config = dict(
    n_layer=13,
    vocab_size=8192,
    batch_tokens=32768,
)
Below are experts of layer 5 (counted from 0) of a mixture-of-experts language model. Rows are named gate (a neuron's input weights, with its number), up (a neuron's input weights, with its number), down (a neuron's output weights, with its number) and show model dimensions 0-191. Each number is 50 + 12 x the weight over its row's rms, rounded and kept within 0 to 99.
Before each expert's rows: a language model's description of what the expert responds to; "comes after" lists some tokens at least twice as common just before its tokens as in all text. This comes from a sample of Wikipedia text that the model never trained on. Tokens count by the router's weight.

# expert 1
What it handles: Headings and label nouns. Nouns in section headings, infobox fields and table headers, such as name in Official name, Genus, Births, song, album.
comes after: "==", "\n", " the", "The", " The", "==="
gate1:48 54 61 63 32 71 38 52 48 50 68 55 65 46 57 43 62 64 46 45 44 20 48 51 50 61 67 62 29 46 47 59 58 37 75 47 34 76 35 57 59 53 47 47 42 44 64 28 45 51 44 57 71 56 40 34 51 41 49 53 60 70 53 65 51 33 67 41 48 52 62 58 42 63 47 36 30 63 43 43 42 43 57 54 67 45 51 57 32 55 57 40 67 43 37 55 66 27 71 59 56 68 79 36 59 35 43 29 83 25 80 43 63 46 42 44 39 39 68 50 44 35 47 51 73 41 52 46 45 41 54 65 58 54 45 46 46 39 53 57 59 50 57 52 36 43 48 72 60 37 47 38 55 61 42 41 66 45 39 54 33 51 64 44 63 46 61 74 47 67 53 57 46 39 37 72 48 45 53 46 45 55 77 36 72 34 45 52 58 45 58 42
up1:35 50 43 54 41 46 67 44 45 39 43 87 50 60 35 65 36 52 57 78 60 50 30 51 47 37 52 69 45 35 74 54 55 66 54 41 58 63 56 47 50 51 45 64 45 65 51 61 46 69 62 43 51 53 54 49 66 53 20 41 31 40 50 30 35 55 44 60 70 48 47 56 67 66 58 67 80 67 40 38 65 47 61 37 57 53 56 67 44 59 50 54 64 53 45 49 59 52 37 45 49 45 73 66 49 58 53 35 57 70 48 52 28 56 43 47 53 52 55 45 34 55 41 43 45 62 66 48 32 67 43 41 68 39 53 52 39 40 43 44 30 62 42 55 60 45 40 28 40 62 39 55 58 57 50 60 66 53 37 47 43 45 53 68 60 51 47 48 57 66 21 59 40 57 60 35 55 45 50 51 63 44 11 41 61 55 32 52 63 59 50 90
down1:57 71 52 49 49 56 63 35 55 61 43 46 47 68 46 68 46 32 70 52 58 33 52 52 69 48 53 71 53 43 69 48 24 50 45 49 56 60 59 60 48 41 83 54 63 51 32 59 56 42 57 60 45 40 61 59 61 48 47 45 46 43 48 46 69 50 51 29 46 50 30 42 30 22 42 63 67 44 54 55 34 79 43 60 66 50 37 49 36 40 35 52 72 39 69 59 61 53 53 57 55 59 53 77 39 40 67 34 34 65 60 47 51 39 64 52 57 67 66 46 60 51 63 44 56 53 45 41 66 61 57 33 35 49 66 61 41 50 46 55 34 43 52 55 54 45 64 45 42 70 46 67 55 33 43 59 56 73 69 39 50 38 52 55 61 56 60 38 52 79 38 44 51 47 59 18 38 30 67 60 38 36 56 48 53 40 50 67 33 27 37 65

# expert 34
What it handles: Syllable after de/re. The second syllable after a de or re prefix or name start, such as denomination, deliberations, Deloitte, environment; also 0 in years.
comes after: " de", " re", " De", " Re", " —", " pro"
gate0:43 52 46 46 39 49 54 29 51 50 56 57 33 37 37 48 45 36 59 27 47 60 44 52 24 45 49 43 45 32 64 48 48 64 55 52 44 54 54 43 34 53 60 58 59 58 61 47 35 70 47 56 60 42 47 69 49 41 53 63 41 51 47 45 50 37 74 55 49 46 22 35 50 78 52 56 51 46 38 49 80 52 55 62 60 46 34 49 64 60 33 40 45 56 50 55 65 42 49 47 44 24 51 48 25 32 56 58 34 47 42 47 51 80 63 51 59 51 56 57 56 47 43 79 60 61 65 74 46 47 47 51 29 31 52 34 34 49 40 57 58 54 60 47 60 77 33 45 42 25 24 56 58 51 33 62 35 30 39 62 46 57 38 66 48 59 66 46 29 69 81 40 49 58 51 56 50 44 50 77 56 63 50 56 40 70 60 42 52 49 39 70
up0:40 60 49 61 52 61 36 53 53 38 62 41 35 60 48 57 44 70 62 39 50 59 80 21 68 54 45 52 54 65 61 45 22 41 61 63 51 47 64 48 50 48 57 41 57 50 55 51 35 53 37 32 33 29 55 61 43 46 54 55 62 48 38 46 45 60 54 58 62 59 32 50 33 54 46 55 73 53 31 45 50 43 43 45 57 43 45 54 35 64 39 56 40 39 23 34 45 38 62 25 39 63 48 46 52 37 40 64 54 48 68 37 39 38 32 45 31 78 51 56 34 62 49 42 58 47 38 61 47 32 24 48 54 33 46 53 66 27 35 42 51 54 55 45 58 35 42 45 61 57 65 36 43 24 59 29 69 58 58 55 44 58 87 40 38 50 36 35 43 58 29 47 39 31 42 74 44 53 49 53 49 43 66 43 45 26 41 58 56 60 44 42
down0:47 26 48 53 38 46 57 57 53 48 27 38 49 51 64 43 46 45 53 10 25 40 50 53 61 38 35 33 53 64 36 36 34 29 66 56 31 53 45 74 58 33 38 65 49 33 45 60 42 52 43 36 30 43 53 50 55 31 51 62 51 72 26 46 33 64 52 64 69 53 27 23 32 49 45 55 50 53 35 57 42 50 50 63 55 57 35 54 42 68 48 60 47 56 50 50 55 37 35 63 58 48 48 65 54 36 74 64 29 40 60 44 45 64 47 44 58 58 33 64 49 42 57 40 78 37 50 41 63 27 58 33 43 41 86 49 65 46 65 49 49 32 59 50 69 28 33 50 56 41 46 59 56 49 46 56 51 63 53 42 41 41 59 62 50 36 33 54 46 66 63 57 46 44 49 32 51 62 54 47 46 53 30 47 54 38 55 53 44 46 32 51

# expert 27
What it handles: Prepositions and spaces. Prepositions such as from, in, to, during, through, especially from in census age lines like 7.5% from 18 to, and stray spaces before words.
comes after: " |", "s", " for", "%", ":", " people"
gate0:34 65 36 26 65 39 47 56 46 33 43 53 50 67 58 52 34 48 32 28 64 53 48 42 50 53 46 43 43 20 47 43 45 66 34 71 45 54 50 60 65 36 63 53 66 48 69 42 48 73 44 48 64 50 48 50 66 68 48 48 67 48 53 51 44 60 59 51 37 30 52 50 59 64 46 38 54 47 55 53 50 64 62 80 56 76 40 46 18 60 42 44 54 35 56 56 61 51 39 34 48 37 51 48 54 36 37 44 66 47 45 47 65 40 43 54 56 44 41 31 73 47 32 54 51 43 55 65 48 54 45 67 36 44 54 31 39 30 50 41 57 58 63 34 59 54 45 39 13 21 51 53 64 63 50 53 48 34 43 33 36 68 57 45 40 60 63 58 32 58 57 52 49 59 56 73 51 47 34 79 58 72 58 50 67 62 41 45 56 41 27 45
up0:34 55 60 61 51 68 41 11 56 58 53 44 49 39 51 58 39 49 49 44 52 64 71 38 57 43 36 67 59 53 62 75 44 52 50 44 43 46 62 40 38 41 54 44 56 56 54 46 66 67 70 57 42 50 47 64 51 53 67 37 61 52 27 68 29 36 61 60 41 50 53 51 65 59 52 47 61 41 40 39 59 43 70 66 74 63 44 39 45 47 46 33 43 64 53 46 65 50 61 69 26 58 55 61 37 46 27 55 51 26 54 40 24 57 42 33 22 55 27 46 58 47 57 60 67 41 58 57 53 20 23 54 64 42 44 59 75 32 48 37 43 43 44 43 57 55 38 47 48 63 53 42 60 52 69 60 64 62 44 79 49 59 53 41 68 54 64 41 52 39 30 45 47 47 67 64 47 56 59 67 36 52 50 57 38 35 49 69 46 57 48 48
down0:52 40 65 65 73 73 49 58 33 36 61 44 32 49 55 50 30 33 55 47 53 60 49 48 49 57 50 49 36 45 45 42 23 63 44 58 59 55 49 60 56 31 52 58 52 53 52 63 53 50 37 45 39 62 30 63 59 22 53 44 31 45 57 44 47 45 48 49 47 40 43 60 57 49 44 49 56 41 33 49 43 40 28 55 45 44 54 47 38 68 39 70 46 57 88 34 38 28 47 61 58 25 59 52 47 41 66 63 45 20 51 49 49 44 56 35 56 49 33 54 47 25 69 49 68 68 44 53 56 20 36 50 43 53 47 38 38 43 46 64 60 35 05 41 55 43 54 54 38 42 77 58 43 64 58 45 57 54 31 57 33 47 41 21 53 51 33 50 45 49 54 57 55 54 58 55 63 55 70 49 33 77 57 55 56 59 37 50 49 47 46 57

# expert 20
What it handles: Name-initial capital pieces. First capitalized pieces of personal and place names in tables and lists, such as New, John, Tom, Blue, Wood, Park.
comes after: " |", ",", ":", "-", "|", ";"
gate0:56 62 65 25 75 49 50 46 37 54 51 49 39 50 45 60 50 38 51 50 52 50 45 54 61 47 37 34 45 25 63 48 52 62 67 62 45 56 43 51 40 58 77 51 56 56 62 42 42 54 58 33 47 38 47 58 67 56 53 45 46 55 33 44 37 50 45 56 53 48 32 47 66 62 37 74 53 42 70 46 64 34 39 67 50 61 66 67 47 61 49 43 45 43 75 57 55 76 58 58 36 75 53 54 53 41 47 57 57 58 47 51 70 52 61 62 26 46 36 50 60 50 44 60 80 42 63 57 43 52 43 43 48 23 52 34 56 19 35 48 53 67 43 47 83 58 43 34 55 50 56 54 57 48 37 47 67 45 50 43 43 55 69 55 32 51 69 41 43 49 41 67 31 51 48 46 60 41 59 66 38 72 61 40 57 94 27 47 30 40 59 51
up0:55 52 65 38 50 64 53 42 60 52 53 38 32 61 31 59 49 56 65 30 46 55 58 31 56 49 50 62 41 52 63 49 61 45 50 54 23 47 61 38 61 45 53 52 47 42 58 30 48 60 66 39 40 36 58 58 65 39 54 56 62 48 32 45 45 30 46 51 43 42 34 38 69 47 52 65 65 50 61 61 61 54 39 61 82 59 50 49 40 63 43 50 40 46 69 50 58 76 48 52 49 71 70 39 63 61 44 70 58 60 37 42 54 79 54 48 29 46 55 47 60 71 51 63 78 40 68 40 41 46 37 53 47 36 59 44 59 39 44 18 42 50 43 40 70 50 45 37 46 52 55 53 46 64 64 36 65 42 62 40 47 47 73 49 37 52 58 57 50 57 49 37 21 37 38 83 60 40 53 52 41 58 47 43 45 68 40 57 28 63 78 74
down0:42 63 34 77 51 70 59 44 50 55 45 33 57 54 60 45 46 56 67 32 37 63 30 59 59 44 42 68 49 51 49 44 32 65 38 54 66 65 53 50 48 40 37 60 53 47 80 35 45 45 56 41 26 68 47 81 49 42 38 30 50 40 51 41 17 42 49 40 43 49 55 69 65 59 52 49 65 63 48 50 62 21 34 66 63 61 45 47 40 75 48 50 50 65 60 33 51 59 38 47 53 36 50 50 53 34 31 55 49 50 37 51 60 56 50 46 62 56 33 57 54 42 28 34 48 30 54 46 29 39 46 44 23 35 50 37 61 47 56 59 45 41 52 65 64 48 52 32 33 65 37 46 36 59 59 29 55 36 61 30 42 45 59 37 42 61 57 53 45 67 30 62 65 58 61 29 54 49 51 50 35 77 58 62 51 64 40 58 45 66 50 45

# expert 2
What it handles: Film and music vocabulary. Media nouns in articles on albums, films and TV, such as studio, album, film, song, guitar, producer.
comes after: " the", " film", " was", " a", " and", " album"
gate0:45 63 44 25 37 59 24 40 52 78 46 58 33 53 40 46 30 73 49 57 49 32 50 37 52 60 58 47 52 38 45 70 59 52 57 51 39 62 72 57 50 28 49 62 47 53 47 63 60 60 69 49 74 55 36 52 63 46 30 72 35 63 64 65 54 47 26 48 50 40 51 46 51 54 53 59 54 41 69 39 53 43 49 75 52 46 64 52 49 68 41 36 31 39 70 37 56 47 35 60 43 44 35 10 58 52 40 57 53 42 55 48 70 46 33 57 47 53 42 47 65 39 49 49 62 52 47 69 64 60 45 47 53 30 48 28 37 58 19 35 47 59 40 50 47 55 38 41 33 61 46 62 53 71 42 52 61 44 50 56 38 63 60 49 28 43 57 40 60 56 23 28 54 36 77 41 35 37 43 61 39 52 48 60 57 56 46 46 49 56 43 48
up0:48 36 52 36 49 44 17 26 44 51 29 38 18 56 50 59 52 64 29 56 31 47 50 53 42 47 47 55 59 33 71 63 43 41 36 58 42 49 73 53 66 39 40 57 46 47 66 70 57 77 64 65 55 51 44 55 43 49 52 50 62 54 70 60 69 45 48 42 49 47 35 36 49 66 36 60 44 37 48 45 54 47 46 61 67 28 45 65 19 52 56 51 32 49 55 16 57 54 36 63 50 49 58 42 52 39 22 62 48 39 68 47 38 70 49 48 53 50 56 62 41 50 69 47 44 38 62 58 50 39 49 34 35 32 54 35 43 40 51 50 45 38 34 41 66 67 56 38 36 34 44 36 61 68 72 52 66 49 50 64 43 49 43 66 44 36 54 42 53 66 47 36 53 28 58 49 66 53 48 35 41 33 58 39 39 62 50 35 71 59 48 50
down0:36 54 64 32 52 53 46 45 32 34 40 28 66 59 40 36 34 50 68 23 44 39 33 63 60 48 30 71 43 68 67 74 28 49 48 28 45 51 48 55 62 45 43 64 39 43 52 84 45 59 71 48 30 45 48 69 44 41 49 41 35 16 55 70 51 64 50 50 56 63 49 38 46 57 50 13 47 55 15 55 55 65 67 60 49 65 48 54 48 65 47 49 46 62 41 48 48 55 47 63 80 40 61 58 49 49 35 63 54 42 16 57 52 55 54 40 43 51 54 61 53 60 52 54 57 64 39 40 43 41 56 58 41 67 44 56 44 44 36 51 65 48 39 40 42 58 53 40 45 55 55 40 42 40 40 65 60 61 41 44 44 53 63 42 51 51 41 55 60 52 52 67 53 44 52 74 46 42 43 42 40 42 63 36 47 74 30 49 55 50 59 69

# expert 63
What it handles: Concrete nouns, digit 1. Common nouns for objects and materials such as light, product, material, contract, device, often starting compounds like lighthouse, and the digit 1 in tables.
comes after: " ", " the", " (", " a", " and", " The"
gate0:48 72 52 44 42 58 35 52 62 31 42 53 50 33 38 49 54 57 50 46 54 55 27 42 38 55 46 51 53 41 67 55 55 58 49 57 43 59 55 33 56 57 48 55 53 54 52 55 29 38 51 37 48 66 54 43 54 73 49 57 40 53 46 27 41 32 53 31 36 62 75 39 55 72 53 69 58 66 72 48 61 44 76 43 59 50 54 45 64 46 55 34 53 61 11 44 59 39 68 36 56 48 50 64 36 68 59 42 64 50 47 53 78 43 28 68 31 35 49 42 69 38 39 30 43 48 25 52 72 55 51 64 33 58 35 39 33 55 68 63 56 61 66 64 76 41 40 52 46 38 55 65 48 56 46 57 36 58 62 27 36 60 28 56 41 45 64 59 38 44 42 61 58 40 64 62 62 54 61 46 53 49 37 61 54 48 57 55 39 35 30 41
up0:42 39 39 51 54 52 63 51 56 58 34 41 40 45 48 60 57 53 42 49 39 50 63 55 44 38 68 53 30 62 42 40 54 59 57 48 62 60 53 67 46 28 38 42 66 73 61 37 71 73 49 61 48 36 43 64 52 34 67 47 65 40 38 50 71 47 74 52 44 35 11 60 62 55 56 36 42 51 43 61 35 44 55 47 61 58 54 42 37 50 31 48 61 31 71 38 48 36 42 45 41 56 65 38 75 57 37 50 59 28 72 46 35 48 57 37 61 41 54 53 44 47 62 61 60 44 55 44 55 57 47 49 75 43 50 47 68 40 29 48 55 35 39 42 45 88 52 39 49 54 58 49 47 45 55 37 58 43 53 62 76 53 69 44 66 68 28 32 66 69 71 27 56 45 49 67 41 33 41 61 47 49 39 58 40 31 55 54 46 43 64 39
down0:43 35 43 37 49 23 43 38 64 41 59 29 55 50 58 57 64 33 49 16 68 31 59 44 49 39 51 59 54 66 44 58 32 54 39 37 67 57 40 49 40 29 50 35 53 55 61 45 84 53 62 27 48 35 54 62 25 43 38 54 26 41 40 60 45 57 74 63 66 37 52 49 25 68 51 55 44 35 43 48 49 40 31 63 45 57 60 61 51 41 30 47 35 30 69 55 70 44 56 40 40 52 45 33 70 52 69 42 56 55 68 46 51 49 51 48 40 56 57 57 53 26 64 56 36 31 63 64 55 34 40 37 35 62 50 53 63 50 61 49 42 53 51 37 43 53 40 33 45 58 58 57 59 56 57 29 48 45 47 45 44 39 48 50 53 27 46 56 28 51 53 41 51 42 66 15 60 50 45 51 26 48 54 30 43 61 49 56 52 51 52 65

# expert 51
What it handles: Military and geographic adjectives. Capitalised words opening proper names about wars, states and regions, such as War, British, European, Battle, North, Royal, Air; also War- in Warner.
comes after: " the", " of", "-", " The", ":", " a"
gate0:52 58 56 57 46 55 38 44 56 36 43 37 46 51 33 57 49 55 57 43 41 52 48 54 44 61 58 72 31 35 77 39 41 44 47 31 13 44 44 62 39 52 56 45 49 42 73 62 54 55 50 44 59 38 68 45 66 61 50 57 40 58 66 48 39 49 52 49 34 49 61 38 32 54 15 69 58 42 68 50 48 44 41 53 44 64 78 56 65 54 60 35 57 49 51 65 52 44 60 36 36 71 48 30 31 54 42 19 47 73 31 40 60 60 44 66 62 61 47 53 51 44 41 56 56 47 27 41 61 48 38 41 35 49 43 38 45 57 47 56 54 60 53 32 69 69 39 31 31 39 35 45 42 61 60 45 53 53 39 39 51 66 46 55 39 66 65 61 37 47 35 33 35 38 69 57 41 38 32 73 61 62 51 46 63 72 43 44 24 44 40 45
up0:44 60 54 53 68 51 55 41 56 44 55 41 54 31 53 48 53 57 46 47 44 60 72 60 50 57 38 61 57 37 59 34 32 45 49 34 19 61 62 49 65 63 58 38 61 48 74 28 56 45 51 61 31 41 64 45 62 36 49 39 61 53 55 34 36 54 32 52 53 35 24 55 62 41 54 59 52 66 57 66 58 65 34 52 58 56 31 68 41 37 44 40 49 50 67 75 44 57 54 47 56 70 61 50 51 45 44 45 54 61 59 38 36 73 54 56 35 51 53 44 68 36 52 49 90 47 49 33 50 35 40 66 47 48 52 49 42 35 64 55 34 36 31 43 48 62 51 30 47 38 49 48 43 48 38 34 56 57 40 52 40 49 52 26 36 58 34 72 52 64 44 46 31 07 39 73 61 54 39 54 47 66 37 46 48 57 44 47 31 59 73 42
down0:42 36 61 63 65 55 63 42 66 40 42 53 54 35 54 53 38 45 73 30 57 63 57 58 54 29 49 75 73 59 58 53 10 58 43 56 56 58 69 35 57 30 48 53 65 69 53 35 30 45 63 52 37 60 44 62 64 32 58 26 45 33 51 40 35 29 64 30 46 42 58 58 45 49 57 56 80 46 41 49 59 54 24 59 64 50 50 64 31 65 64 75 52 49 45 23 47 58 34 55 59 47 53 44 57 47 27 48 54 48 53 33 59 74 61 60 48 54 37 53 34 28 49 43 51 49 54 49 57 46 36 32 58 42 56 58 62 46 66 40 42 39 32 57 61 35 54 52 49 51 41 51 57 66 48 53 36 46 45 49 50 54 69 38 38 45 48 41 22 39 21 54 65 53 44 46 60 37 55 50 35 59 48 50 43 53 32 54 37 34 51 42

# expert 53
What it handles: O-containing word pieces. Word pieces with o inside words and names, such as Arist-ot-le, unem-ot-ional, Fern-án-dez, Gym-no-spermium, plus math markup like \ldots.
comes after: "1", "2", "ab", "d", "n", "op"
gate0:41 38 58 43 19 47 51 43 51 48 52 65 30 41 53 58 53 30 29 38 58 53 30 31 56 47 47 52 33 37 68 43 42 46 44 77 64 65 61 67 53 52 49 61 48 65 44 49 63 37 67 65 48 57 29 46 47 31 47 66 41 55 60 41 44 63 54 54 48 51 28 55 57 42 51 48 58 42 53 74 66 56 32 34 52 32 64 32 73 47 53 41 54 53 35 47 75 49 55 52 28 55 72 44 45 53 62 38 61 28 38 50 57 38 52 52 66 52 36 43 61 52 46 57 68 57 52 69 46 68 50 52 50 49 59 41 51 25 45 39 54 51 39 41 64 70 32 35 62 59 48 55 67 69 21 39 56 48 53 48 53 52 75 47 35 68 70 51 45 89 42 60 69 56 39 60 68 50 58 64 31 64 51 43 51 57 41 48 48 52 59 43
up0:27 45 58 60 67 62 38 51 41 52 46 22 63 53 63 63 36 52 69 49 34 39 62 38 41 53 32 42 48 66 57 56 33 45 27 53 47 51 57 65 43 48 48 39 52 45 55 36 54 50 43 42 37 50 60 86 74 50 60 36 54 72 53 50 39 57 61 74 49 35 67 28 64 50 74 46 68 75 36 47 58 48 53 53 80 69 47 49 39 53 51 26 48 46 54 58 59 42 69 62 42 75 45 31 45 52 52 57 54 39 28 43 73 45 42 21 54 47 63 32 42 55 67 42 41 49 57 60 43 39 25 64 65 35 40 49 53 52 54 38 45 41 62 49 57 53 58 54 19 40 54 49 53 67 48 49 50 46 54 60 38 47 36 49 65 71 61 50 51 59 53 36 52 31 52 44 58 54 53 43 43 52 48 48 58 27 67 38 48 55 63 42
down0:62 53 51 58 35 63 56 52 46 50 43 50 51 35 59 31 52 60 66 40 50 61 56 26 58 29 32 56 36 61 50 49 35 60 44 34 62 57 27 72 79 37 36 57 73 63 65 50 59 69 56 48 24 53 45 61 47 35 35 36 54 27 49 47 50 37 60 23 61 53 53 62 50 50 51 46 65 41 57 50 49 53 48 73 53 47 62 35 35 65 27 61 33 54 36 29 62 66 31 37 43 45 62 53 50 44 54 52 40 43 65 42 79 55 65 46 46 47 51 50 58 31 23 29 69 56 63 63 48 47 54 64 49 62 40 19 51 43 53 60 48 49 54 44 57 51 42 38 52 51 64 55 37 38 60 49 45 63 51 51 40 64 46 47 59 58 42 40 28 62 59 47 43 57 69 44 26 38 67 39 39 73 43 59 65 36 45 35 40 62 54 59